Experts of a small language model.
Size: width 128, vocabulary 2048.
Training: a variant of Muon for the experts, 3399 steps.
Below are experts of layer 2 (counted from 0) of a mixture-of-experts language model. Rows are named router (the router's row for the expert), gate (a neuron's input weights, with its number), up (a neuron's input weights, with its number) and show model dimensions 0-127. Each number is 128 + 32 x the weight over its row's rms, rounded and kept within 0 to 255. Numbers have three digits each.
After each expert's rows: a language model's description of what the expert responds to; "gets" lists some tokens that make up at least twice as much of what it gets as of all text. This comes from a sample of Wikipedia text that the model never trained on. Tokens count by the router's weight.

# expert 49
router:166079114125153144160165098074151096104145083108130110078122133093145176119096169113161141144171149088124156080174079161094088197153051103088105121144102095175166183147117088169101115096147094088110147104099076108164159113164140120094133158138152082191135158184166120112159119140178101103165097149157143163181120138166184094087123085160168168095151113130120160126133160099141100098138
gate0:149161143100128189115131133127128095147090126118149064081099116161081104157131113090136127077144124071117148082118062109098091193064127129154109101118133147091138129138136203152151093107188142188119112078162102138176130148099124095099153085118126122096129153099108068157132111128101112074075081127082121151209164068118068100094121124158152063093127116119116136126180089116113127080122
up0:108127186078114180123153140137116119101074139142193123141138136165126148145129199093192124107177098137161090162153165106140116051107151149133105036125089122107139130176133167145150071119099124132103127115133078154188110128121153128150118137169126117169161166133070160109114134101145159102125110171152096165123121122100073062083135018148121081119178122080133111138089141137148139143092
It responds to: Compass and ordinal words
gets: "er", "ur", " an", " first", "il", "S"

# expert 58
router:208088089160128105179133091096146131091142106113179128111094135097187162130128126153097162133151151081149162115142103161140080146144115099073097091147097089192148168129146110185099102114155095108084140115104111087167159091141154084100143133090130073124150166125142108109145109167137108093134101144173141143176180163171151089171171120197144130081150090154095175185167172074167097125117
gate0:176112078144108086135127165170198168085109128159163075140155088086123088125110150150140073097135161132133115118141152112060123154106073103136104113074128149109133182146149149093181099118141109157138079164133174128106182111120124110111084167157077058150115148172135117110109179167149065160155093071189169102167144159128079098128172147132172100126125073089142154100152137103154146151165
up0:106138135138218135134117121154167143131160126151113102100219170113197116123169116136129172119156074114118138192176161094107131119115148146151125159149124122061146137112154142161140149160177102113088108100105134186151176147127149153123174219117125130181110084128073136207169094165091164123128157080130132123113110158116174121112161104104079147163147071129097093183169115107131167131147
It responds to: Place and institution nouns
gets: "s", "ity", "ia", " States", " University", "ies"

# expert 46
router:157089128124142155151160077101162069087170092115144108111070159089135175101106166153159146130158140083158157085142078143087082161148096090108093103147110099161147149153104089185111092104140086079080129123101083046136152094100156089124160145148145077140164151179152115102166103154212089088156083155153128134165132165150157117120136117178147150110177091157087172123163140102144102134111
gate0:138072128136143173131105081091129125162156097170103096113109095105102140106155195097108156128098174100106137042133089132056093142107084081174151126112128126104106177126124153156161100169144106157073092177089101162126174121128115140175123102152120063052101107165143145070100103183128132044110131089121168119153163128160165077104093155156138121139145177133118093161145143167156116147131
up0:175120103121105167081056180158109108142098077117137128090135139101095148131120107136150133092160170185057123136181058115134133120167103093156105139128164137160098040142077132138099123130094094100138150082062134056068127169125118056177170152129113145126113130077133047077126134172121176115166113163160154183125147125106126147141093151156125133122135115109099131125098131180135133119100
It responds to: Line breaks, table codes
gets: "\n", " T", " L", "L", "T", "d"

# expert 33
router:145099112145118141170113074111163116088146098095164120079086165109158135104137163139178142155149129097148163092155114161097099151126086095094093089144075083204141163155125077170090078119146095104100122091107079119143176092163129090082174162158176093120143172179145107094153092141113082088144103152185137154169161137142144117143189108173156155126159104149105174174148176095131063105123
gate0:105142144165083150153130139109160136157115120099117077160116144111151151086115180148135086113144093079123114022096116061132121135147200129089148157149144114093199106174110136149068118140126147103155133120108094216147171147108121131123120108110237106116112123082151136066067151127099113162115086126086106113151180147144103133154171169151136144144127097130115154132124179079084087113118
up0:171106134102112103149174111141111162155093124074152119151146131113090114184115139087133153126125120163163145109169164091194136165115071148094111127160187159107081099177108080111142126140129183113141135110164091101139065093126081143201121126135151118114112105169131087051136217140150151146142165116165159039151113161081152070130123204137105092130132144123158104100082174134132128146126
It responds to: Articles and apostrophes
gets: " the", "'", " The", " a", "The", "duc"

# expert 35
router:113090181165165132125165077107139117148113100115126104123111146078131195119118136136110203123133199114148155084165127190148115140135115129116114106210059142051132191127078141128145074122184117110129119113110124097132134123079115120110186153125140078122181152134118088111159106139152097128124072136098155141147163189132124124062130093156106136060131115121118135072133121113130044116067
gate1:078126183129072123157122158133176165135152163160104109115152153160085100130130138070169022102062138148230148122142100145155077152114089129168153070189146155137104157162172147121129114116106144104147104111101123137142106107117100127074102143095135120202148145130112074122164092103152194126100143159131152179138101121139180142127087113109151142145109128104165084131149102087153189104133
up1:138087124129106101175181167204114183156080185181140126174122149135117055129095120157082105111103059150121105078113124184106098118052166075125120162167118082136133121155124104176079089126122138111155140114156131128086133124116099105146087075077093136138162111074143118129129114185116147116117120173089147116164155119124146156097094102108094118151136121122167084141103098057139118173201
It responds to: Line breaks and markup
gets: "\n", "-", "|", "=", "==", "==="

# expert 54
router:140084073164119160152123096100154093115152105091182114081126143116154158097089146128147110137155162096167162095147102149087083154176071098084102124170106116151145173135117104177090075077151106097058142118109088097158175089137154099090139166117136073150143155138160091104155116144194106110126101159172160170145173145175178089107178103162141152118153079180130197139130169099145113093139
gate0:153184076186131157139134102134157196093126162118089139086098144186063134078140083105094104155148140160140148146196079185147115118104118173105073125145103106164100141120111100186110108087141098072118115079191121134088139135111174149089105076167077104128133131167122119079148167107125168164162102114169107124147129113158124122124130107147126032141165113138128102152206153116158129135152
up0:186156149156075136182147145124123086215124122107102128150143121105088151132099125077110100126135135142114135169083133193163114105126129108065066192103088167142141124141119112083148117166158164114105137155135128067120172135087134081099142152179131147093108155102159161109147116111181129185055159130145075167145166130110139155117116149131071089109159118107123100212195191126111099132141
It responds to: Possessives, articles, inner pieces
gets: " the", "s", " Ar", "or", " his", " had"

# expert 40
router:124128123127137109141176115108131166092182086120132133073094161137126114123164136171179126130130172086134126122144062117135110121159041117120127116176085127066142178190091104131100088065130097071112136049121143110181115124087147109144180123091127142153133131099187069085102111151105116115117124119100163106130200108163157127126134168139136118101170166200131109163178190114141128071160
gate0:134148076178103121139191157136150118104081108147150138138197099058142122141144042135078105159164137091117100136131151101123106144113142123139138168163139132167178128172144137148127140086116153095178112142083136122125158055143114112142104144145172118107218156122137182174172149181142145085126159076146100160093068096149195117121078129157127115128202130133173152159161109108127175152091
up0:176199097104119173110082134099090106143197131137181160121131150129169165158106152137148191105206125164085153101214088115158089108181115142137128114140106121116098181118121148108126117138111081153117099126177154125068118101098092115132144187145102128076093072137057078118152116098065163101125143127139177112143174134163139079095111098097113137122113125139115146106151181106177078139137
It responds to: Clause punctuation, conjunctions
gets: ",", " and", ".", ";", "),", " that"

# expert 25
router:161083092162141168172110100074141123080166109114146107076101159100141159106105158122192133142158168120131173087163092175127119150154109126068090101143096091163148159143103074152100098102117073084092132085100088104201161074138153120094183154153169111168190146181150102117146086150136081096146079153152154126174147141181179112142159100152127167085134079136113137173127139108122109113112
gate0:103133134158166095205130141091160070128081152138116134114141113107146085141160137083082163111102140098140119111134145110111171099115110145144088098149104130085118111127137162198089066136162132088160098109145159089134158157151141118129178131134172103095130108128156085161163174082143103183241146189078122193147110192165076130109076126092078122133122086137127192129127115133092135132102
up0:140121150171129144090128178125102147098132145141149143084125113139159185090138186136135143165187162085130118126080103101040133090122129104202156079104090131139106134162161147130181145118101102115179131172097195193128132071073113134105166120137142130182162110126132165120120139154090108121138113096151067076174151069132112098087123162155148156147087093111106067131157123147118162197177
It responds to: Commas and list punctuation
gets: ",", "),", ")", "ist", "born", " won"

# expert 36
router:134122084167168107156164177090138121091148130128109119093112109091130149129067128078092101215094117141158138139126098127084116192188124116112102079157039127108144118114114105139078132096164157080125146167053136200159142177129143144108115184137094118208115117130141079116072152138124097107149133147069152123128128182162114118156123149111122099087176116091090106131146163077141078130119
gate0:098144150174124089170097080090131102170126174112167122099117153076152192146144158136141192108117138156165099108116138173141156182155197136143142144095154138113118172186111119132189165123134154159114086111136138116135116089103148115166080039133111146112143140182147076164162137128100153156123134135132110151157181072071112107168206096119103070117111096105171168121134132139132090099203
up0:143142119138099196054089102100154173142132121115111141201161148203129168079179119136072162192135123173094112148161114090124134121163087144148153142120110087111081082157178131123088135101182153117127168106114099126112140090132116116108183127100120105140080123112141153028099169115110169179150093096120126097145135172158127143095145067106178141133137136143076101167081119120108100138076
It responds to: Adverb and verb endings
gets: "ly", "ed", "ally", " be", " was", " not"

# expert 53
router:165104127157133134167128117090174127102147071096166100098078153097131139107094137130165156140149139092170164098170102152101124140150089098120092108173076117209168147145076096169073120093153076098106147105098071141149147075135151083097151147135150091145164178152136079098157098154109072089157085169166129141147168137154160097190161099162143168094146086151104170147114117068130091112090
gate2:099150112090186139199139165125103144135164052102144134186188102145099139098103136095112120150160153118136106193182169108096104127134146107151092114122151118080145110039084161133079186141197151135137039107155102144161099114144158089132114106149143048148141156109134114151112124110142141129167079206167112161133122089131143120142123118143153069118150120166159149140137125150184116124084
up2:068114101125116135109187158087163113211113160074099115126087100091120167136132106132127120193127163216165141103074119105191102165145120122169126102103149142099141186095125126128119185120130178098124133147168131180157144149119104172149132105098096138109124119130200186084199071115167104085118113141152131087122144085160120088085117112183164149133148147104115168135162078140110139126084
It responds to: Word-middle pieces
gets: " ", "el", "ad", " Ha", " time", "ine"

# expert 13
router:186091086154135128162135095113164110097166104088172094093066154098152193133120162183160090167142112086162140115153090151119098159125097122113089116142084090170117178132111112157103102072135094091108177113102111116173157071172132089094143141075140061156128149150138101099136095160168087106158103183151149166155141162183144110109159143191153169087133102166107143166123154064143099127110
gate0:130171105124131170144160161055134121108133095153121128117094089179047113101095107163103173077121117094115147153181089130172100125183092141145146131136157072127123155084116153178141074096129130148205169111080121151121136146148162071139158126167076117102092159126138096190059125131121137120157141140071147145167167149133162085184105080085167140102138168176091131138175124131137138074110
up0:208151139077094168110156160075108148137167143084126144174168152071102168127120084134090107125142212112182100119164112097071151096155106152113168100145118150045103112142102121112175131094171096136151163158129161104133134173202103160192089138116152132098110204138128165112098168154150126134132107115100134145135094128098125142190083122135145121150169098133082113145086141105188154123159
It responds to: Table cells and Arabic
gets: " in", " ", " ex", " W", " 0", " on"

# expert 45
router:161095117132172141167170117125148099075151102080173110099085143100164180102085109153177128157177175115159157095133090136115112153159118106109108103177119115190146138160121123155102103110159079094103167108097090073176149077178166121102168158118130075147119173153173096098155094163142106124144087183182132169154145142174171094123152083155146154094123083159114169161162151088154069087122
gate1:148091146165162138101127144161126160150092070139093165104121114138140180148163156097134085145138136117166173134106152106151138233148112106103161091136146197128074157110144137147115125118179134137102172073125118122134103153048151133106154127139124083131101112091199085125119124117093120100074067180114164098150140106167135124067108120092096200141148071158124154186084128093158127172170
up1:110174183138108124136127125114099107097184145085138136147145145147183121119142100127105158158131111136122145186127147171173140171148159106124202113111187200115124108162058119131058090137119154149168127084107215134111140179067141091130154128118143122107161155130141125139116106111117170126134157179146179138023059178111132057113129134169115106110142093127093142176122103095148130159152
It responds to: Headings and capital letters
gets: " F", "==", "F", " h", "S", " an"

# expert 12
router:168101128146144142179145112106147102090133087092173085108079160113151144086103164106168154132167147132146188096183096149087101158146083114079092091154095099156179123144137110155101109101143072062091158091090088075172156089153140088110148154121131108177180143175168123110165118159152112114147113155156147163135134156149175120173169082177186163100159099158080178154156147110148082103127
gate0:131183194102154135185125113126178125117126058183138158122098101106181092136137152120153099132112103113146173109169135087060155100181096181136101076120119128089134123116130163140107146111111084130063177110117129117126104041102083114113171167110127142094090134142106110200156108084138129179111096140116077086096139135207129102155134123130151164159138114189068151127091110104139145180148
up0:133101065078136202151134123140151102104123156152168115178091133174147085092100109175100090099083084087187091144137220166132141137137133109126120092175130153121099128117124111118117143125123175148093090107129159152116131114082099137102168207104079124106128122112107094141102069121183123152168143120132059079125092182147220122145130125167083158124097085077140092118123111112140171137120
It responds to: Auxiliaries and mid-word pieces
gets: " is", " with", "c", "-", " are", " has"

# expert 63
router:170088124143158141176184113094120107091168087092156129082107143099163123126088141143145168122190156102154147063148092153107097160157068084084092104132105090206159167134115098162102156084153071107101144109089101107159163083153162097104184144088121091164135171141136141104139132134123099084198110172188147156180158126174145093144142139149171126096147094145114148112111162074103100106144
gate1:112103181075156110132149155085128105144137098118168074068123097133093141105068091097112124117137089133080157117143128167099118126194136089103149172118103108051125129120099114130164163117136064167088121131080128169133101064089155150165132135127137131075093081099052093108124125148139176095128110102141167160165128133157165076060151075126128122125131110160133129157036113071169099130114
up1:115109157180152152106135134163155138159158137159121090149152140136111105108155231111089196141151115143112140101107104126150073091108168132090138109037107109133174209158101101114133145131149160059101087184120122077143190130142116124130150140131108147160110086134194151062152166132075099136162119119132120149092160071063110139129106117120154130122113162108099116126152129117102191093060
It responds to: Spaces and mid-word pieces
gets: " ", " an", " re", " tr", " Sa", "ar"

# expert 27
router:150095099136135111172111099105150110104161100108146117118115164111137123118088154138099153127196137077160148064158112183096103152160093099129128114144119099153164177131125108168109106087149105111120165093133092094169165090174153082106147140054119069112144155140173109078158138173188111130130109157162162177183159144155164117122142157160188169084128085187073178176098168074167112096128
gate0:114103107103114076134081136145122171100170123120160093106130134155158126184079142075070138134126200100121160101170106109118098148074100106118094168132122147112188139099122180117153119067086045165151135157145076205135108093151147141174143157155133141111118149140144116133137111200145128111091116189086117114099202138133116162107137165139106147120166151083114143153129064041144142103149
up0:190163166174184165104156157105103134076114145119134197139142131150191123089130081096114109119071151150158105160155109096125110161129164127085073070094085134162161093150162142123077180137151140120107124141148126098132112077090121145180150129104122108109065138110086156089122102132140130073128183091120112066128068084140155122129084088126125142087126113153139187096162104182194139186109
It responds to: Word-final suffixes
gets: "s", "ive", "ed", "il", " years", " Vi"

# expert 48
router:148109112143137155169157102108141113088157092107162081117113169093175154077102127141216138152173160069162159109180086151126090161157088130082108103156115100171146171140099130160111099104134088086123134128070078113155170061158150084090187144114156063161136156165159112091150098156180088090142109143181117154145155170156154095114148105152158156104173099155092161151128154099150088115118
gate0:172125137087105191140100158175126127094150159128134148119063173105142165102148094149152141172171178106141118102125131144121114185171119132137109160132130107189164184155168148127097121107168119104104038084176128139074137163118181092116119069163101137145142116165188162089129050157128094136095150118177208171122122157112073159116126163111128110076136123130100154087136121087169120093106
up0:071191134073061094124191164162135082175155074108113139117106152106146164125106086115185145126147110075049174105141103140131129172108090114142140164126107108113148140127151174116130203130121129110129165169178076104137110063154158139085185102145138102094100135123110100065154110101161199104161129166108114088107101138121122147100135124111126133060104179100109155146122149126137113173186
It responds to: List dashes and dates
gets: "-", "20", "|", "===", " 19", "es"

# expert 59
router:157057117127124144167103088102163139088180099126140118103106152133142131085098148103152129158168176080147169106153102142114092187125115121054087123172120122193146150160073104159082111108143071108101143101123105067179186113150172085128133139168137092141168154158110122108126088136185094123178091166173079163156158152196131133156172112170159162091140110146103138133115145081142109092078
gate0:162104205130209130089111147132149212114135119072142184143127080133149117083046147162154145180110168138132140084135123206155098096119149106098061105140151116133163149131083099139112078169093134204121106106113093121119144113088126187096123146080137132115189114127130159091111121174087137169094124154150127138124152165118078110155086148129123123089117124107121126111193108129195124129102
up0:079137113186126146125152059069100185178129098135127117117095178140124137097106078136121100150144114099148091133100150144165152172036100099123158177124072126158150103136153132176067165199180116109170091074123101118154060137089116175156140120112143123185169166127101128172108181126116127147077124117140078157138104147091115110126136128136099099088156107118069106163120127132112123152198
It responds to: Nationality and place pieces
gets: "an", "ian", "le", "y", "al", " United"

# expert 51
router:158104181096152127162129113111134101090170123105150130096125163129145132123093155094193148147177132081179142089174103172100093158148098103102085127151093090176158154117088106179101099087144086112093165090106093088148157056212158114091158168147128077146164176154157118106147098140123109064156112174179132187142157187149151118148165111181147186118151089131107140145114128098150133108127
gate2:122051195146106039178133102135131090136148213099133132116162180143126163080142105163125082172115099166130182105198145069141101187131156142126088161174170148147164095127144117145203136102110133160123112084135115136113162120086130134163183109155081116191163113106097160144095088116134116122115168148111110135192105120094149163096144110111148126139162161165094139128160138095140109116168
up2:125163207135151095127112159190134154163100121126164161142121106167113133186163157076102120172142046101106133150100122113151090075180058130173113122091148162095120128117113133094134201110135084087075134137138152105096160094094137092200131137125130122098186096078093157126068110121108087187154105103131170108083141118120121114104104143144138134183160122186109139148119058092122112097116
It responds to: Spaces, symbols, numerals
gets: " ", "D", "V", "I", "′", "ad"

# expert 18
router:182077120138148139169165089110121086087139084112152094092112153098118162103107159166142123162155157101183172103162072161105100133160087089102115094168096086186171162163109100140080075116124086121105153124102084051150155073159146113115162163149162098099163165178140099111148106137188104107149090167182128163164138152189182084146162152140124154113122093143100146139154132091163123088133
gate0:154131139137130131182105091130147081182107121095143149158104150125056059153109127132181145111114116060119155164148129129077080188086153089176147108180097174090129104114112049129141162142189159122119134006133083128105104092071116135102173115105202114142119151127112102133147152158141118146096115093080112095181159163153126118107098090107134131111118097127132138140164124120110086111163
up0:139132096126141085143130133135112099140147152093125058145121112130168206079109173137161132168067097159078119113163127090154108154114071138143173187144167060025066161153151081102121142140108110162095127157143136108106188092126163136180134169100147102108084114136151168171141163102164104170145140141107147125128115077115128158094109081171110120075126150058134123174147135129165108168131
It responds to: Brackets, years, table separators
gets: " (", " |", "|", ".", " (19", "man"

# expert 0
router:169098061112197076161157116095135116092196142144143129117096125087163072139107150054088131122158102143124160161106130151086096147140130101100146095127136158096175108201099132142104145127105142106106103128121120134161179161139193101114144141162153099133113137138126064095186165154154079144072076132100107109127129153130081059070126091138117171118104128140061146177119183126168157142179
gate8:151127079181171142124159111123095140175139074132131176031166086128120119097131133071081144192107181122113078158097150100180104098101147136108115129154127078122115142146040140129175144087164164142098125133117111103105081151151133168224109162101172113103106068124122083143094083108126121146116071089138176141164109126145143095105105174103079139121147088150153087115116134115122127117098
up8:094136104114124094095180116170125151150134105130159144093127155145181067135087046106093150119097111116124164047093157147136114139077105102161153144110186131158113135093123126143125179156108116147139067107116118137061087130045144133106206165113096058126146099135163146129101111109148125177115137194177113120050123123138069138123125077175143123079085140119123158127155118146133184154137
It responds to: Mid-word name suffixes
gets: "ing", "le", "el", "ed", "re", "y"

# expert 30
router:179099154122170158168151091096147097061145087119168119074132166098124187104096142101170124147170150103124132091176080176107087150140100108102090113143110093174124166152092098174097102109148089110120144094094076070178175093202188108095151146150148107151154169173142120099144096154150098097152105173193128159152162152157170092086152123146140141111170095161099145146161143112155094131142
gate1:145153201162101119134087103209120138112147145115175126103130125140087138194117087192157098168132171132117136088139092150118121105079141184112119135092058185129146132158133120190113139154176137059105128129164114128162123178086131144097153103157137118070169165142115162063185203148107104116171062137107130138096146133182121099122162075139147160127128100172135116094118088151143116163119
up1:130117131119188127096175105115115118175098144073175196109122123149134103054096114082128112093071150133087135159155117167185175101153095162093130113124089139128153057141090183123184131113155120131091130163086139142179097061159086106098126140137134135123109142135129127181113088165155128149176107141087141108137101108179154138157137124116080160157077164109124115147115058106130174224109
It responds to: Digits in coordinates, stats
gets: "E", "r", "S", "%", "R", "0"

# expert 1
router:150076140134140142173145100076172121097144108076149114092109159108153171094121156109184195136130113108156174077144103145130103133116084096084100123175123101158144182163125086177100112122130080134096137051120082080203180095180159092077152137129128066182172162148130115122172096134126111083121099168175129162145149138177159100128139152141161152073148105143111157126154148097157105107166
gate0:130162138138157133148147079152144189129145137113234126165093108163154125190117111170066134118124108138150148101129124174137070147141182143140145119096094081102094126151110133135155111158141118116075157036074105177154184081123159145151177148126093120126135099141161105159137138182173097162123137140102100096135142122164127137089105135132170134047188099090175151075162150101185146126135
up0:140100114116090137149202099086160117116058098164138134124211146103123132129097084160172071139108108137107127062103119137121160133139135177132099117113140150086127154186135173114108149117131114153096061172105178116110125115103165087101163131175167113104150100127120148058122133126081109094151107123084164142105054074109099109160166101135094075181095065157123129155122073163082091113159
It responds to: Spaces, symbols, foreign script
gets: " ", "-", "1", "ro", "o", ")"

# expert 3
router:170091142161138140187134103102145110099158066092163136093096133078163127103097144149166154121184142069158155115172105147090127179121082130114109078151099129184146161147113104171117116106143097094091173117111080091169162064185153090132175164110163093152157162150140078113172074142181101113144092175163147143136146153161159097137121105164138169106160072162109186159134132101135076114161
gate0:172123139121100141155099095131099158146114115098202153096161119110130097114133083096185105113173150062159172172150095142096096221160145150156108152141126106114122167143144127150123152067143152142112168146095132157125203138093124158140176113132109124101143174126136094172134082092099120065150136089110044118118147114119152097119079174106127166197125122137120144079153119099028115093106
up0:116154130092092081128113137148127150141116112195207174153103153140117090153130109124118149153114095117137132114148114048135113100075153108115166081103150088089136126133102084099144153142147148156169185105157156150185133121116159140110124117077136120076148067136108113092111083123168086196153093077073131103155100200178105088118144127120129140071166124161168165111159095113191080056118
It responds to: Numbers in tables
gets: " 19", " 18", ")", " 10", " Mar", "00"

# expert 60
router:152110118134149153159144093116152066071159098088190145105100155131135136127133166103160159133180152083167162096152114182143081142128098092078117113144119091174162182148114100168098102083152088091103168118079113090146187068192162120104151168191148127139141159163167111111132088139099089073128042175161156150149137168159166126125154143160148134098161078164111141155110151110135102100122
gate0:136102155158132112159137096071144139161179071112122097101136111143104137112078148093144082114107098121173196157099176173160088107040108078146098143123083088168134158091111130157091105163122130132111105114108110126201119069124185176140161162133141081102157098144118120169060123148127094108159125080189088104113122129121158164133139076104155122143176121126107182161107106174155168129065
up0:150093105149198125177136088154135096142149175121128116177091068154077103083107109079173196096147079140109126120068171079156152122145168139144144098169145149146133135100180136084112000170167158154123146110081116178153157119105102155109099113099176090164145097129143119081140137100104089163116064140138088130135122120149110180129132098128153102099119085108088130150108120150127147168120
It responds to: Pronouns and short prefixes
gets: " se", " de", " De", " (", " he", "s"

# expert 5
router:140081092143164123175138123098157094081130089080134114072124158085129159117099157089123117128165149115125192090128088158100112133161115106061094124168110092170152171118155121175083097101155087097143174088081117090171151106194145084092151155132149090145128144136175116111158134153159070105183108152141147199149137145156215105126163144163142130077186088162096147149115152112169115097144
gate0:099085102117131098145160091130145107172117162158109156115109115107140148125148120146096146106162188127092140121125140100158063167131099070101091141134134092175127085094235104112100137155154126151059148125120059138124082180116179130051170140125090124153126152179128138102133133149080122143177109119046110074184095179084115157118166135113063079111109102114105112129172165139129135120119
up0:082106105141147123177100101178144091162138130099150104139114101116125172150146184101208135096180111158155131087059067158140150098077125050146077111045174119094097144141096106161154166130115122102153112167157178107115147115128101115193138143148188153074131105124173143096093148168122111132135128144156100090154127140105107100092134159118154095130178144163108129172132133110118068189184
It responds to: Plural s, year endings
gets: "s", " ", "1", "as", " number", "N"

# expert 15
router:123107109144161159155121088091146092095151082125170122112103165096162167116098166131171130124147181082146170093168082161105106157163077105090092093174111104176174173147122100159081096097137081130098142110085106083136150098186164084118146184138160111139158117156171078116170109163108079090131105143192138174167145150179153101126134101177144171114149111146073180163112127121162077119165
gate0:090135139054159147184187151144133177124138090170132102147149153121088122096103114114115131050143131113152126073135130121161044099181093084112074140159204101111160049110181128136133111116166103118085152107116130123149148133122135105128139197124180121109154108165097143142125088130141157127119081149064147150110164158065151142152176108153130050093127164111082156168132133157162151132148
up0:187121139093099097160167113127079148130149134116093129099110112106135098063120136099093084174115077171103096145122118115184103125113110118110156111105165132094149163140103109193191131127105121129098050124120118083119113155113148130185137118111134131082139089121102210118142161109124144075076115107084160119066137143131140120077112096186162171099222118134130139123179090153090085197082
It responds to: re/per/in pieces
gets: "re", " in", "P", "n", " after", " In"

# expert 41
router:136086138143149141192134081102150110103109096128156097103096171104159147123097145104186157157169160095185171106153083155141099151165081115086109108136119116175143164129104092162124121107138098110095153099120097086176158089178164105109171142080158078155158146161161098119143090143131097093142092180195149172169155158152146096140144093180165151092140084136090160200169133103156049125115
gate0:088094153092153120087159143102133149143077075172057109116071152150147095098137160104119151153190192143122163109166100129089133192134116113096118165106098118135119099100171121155065120200167075133103082137136143112122147100105153118123179088121098119106167156159207078131122143164182117111123090080101128118160158095135173112153096193107185189115112139111116174104179153133133140124136
up0:178174107117174144100156097138107138071117129091125138153123038096149095117103165066156148153108127159166090165148134116161176144109146095145093114131099121156086114125080120137121101163166129103091147120087132153141129153157103106130131140123121107105120117173115061130121127146204164143079137071179108140129125058059200082137149137109093063188151139174099133094094134111072104194111
It responds to: Definitional is/was
gets: ".", " was", "\n", " O", " is", "=="

# expert 32
router:155076114148161136151123101114160095063155080123183116100109179114139148077121174137150107145148136077147176108133094124099097137139104146098095108157130088164151138144095070129089100108136108110093166105097112071143194082176166109109145161148137090170164160175147117112144103158140088083138088186187160192173140168167147092149187107160134154113166081158094165173144153105172092095128
gate1:136128093089118127145140175129123120085141093141067105133118146062123123150102164133114176133088173114172130144132121134076095104155076097105144135060110093105175102124085124127154128123182124057090183170068070125182099178155189077100192158075118141136140168095111142131069143177115119128116147056132115175152122130066158092099165148117102163161149152106114137145150076118107130099126
up1:085162106091088098131093150167148096067119137155096134178139170137162140095184155147171081111103097150183145121105107087092153124134119104016110119153073105152139126186134155113138187086130146137118093024130109088131145170134113157145133150110107096110097133148138137101187148089154132077063158105107151113111056117128128150131123176115144130154180112125086109171098127090115125126173
It responds to: Prefixes and function words
gets: " re", " for", " de", ":", " (", " with"

# expert 29
router:181093139129146162168125103088140112091134107105165097094106160123152163098111168113181165123140161101131150111162074173124118159172095117094102105142086089183150156163099103188087070128163099091102148120082095075150183075131154100124177154104156096152141175158177096141174106113160098103113090173157156164149161153153198110096149083169164146102151113156103164189113151107170122089131
gate0:126090123122208111156159145129144115078091045126152018162145138105118096141149118132127117142103102142139170168120118189114137094118122096067190106078088130109193155148152234147139157098141131091120116149118159109138128122138164122145145178159106085110146147102101138116171128079122097107098109120145163165133105133150145080173133133069109177121180103124130122100157196151141159092146
up0:139122112163160094158055125150139079152101125074131113184107128124061207086137142132148174068170090128146134098113122112164157086139132058144094138153136142158101047116122203133129070116130107141181124128103117114122107143084131115152124120151104173157141125109117138114161094162193101141110160090138103145105125078168080111157160097125160064063103106113076127163181108148125154178155
It responds to: Table and list fields
gets: " |", "\n", "S", "|", "R", "p"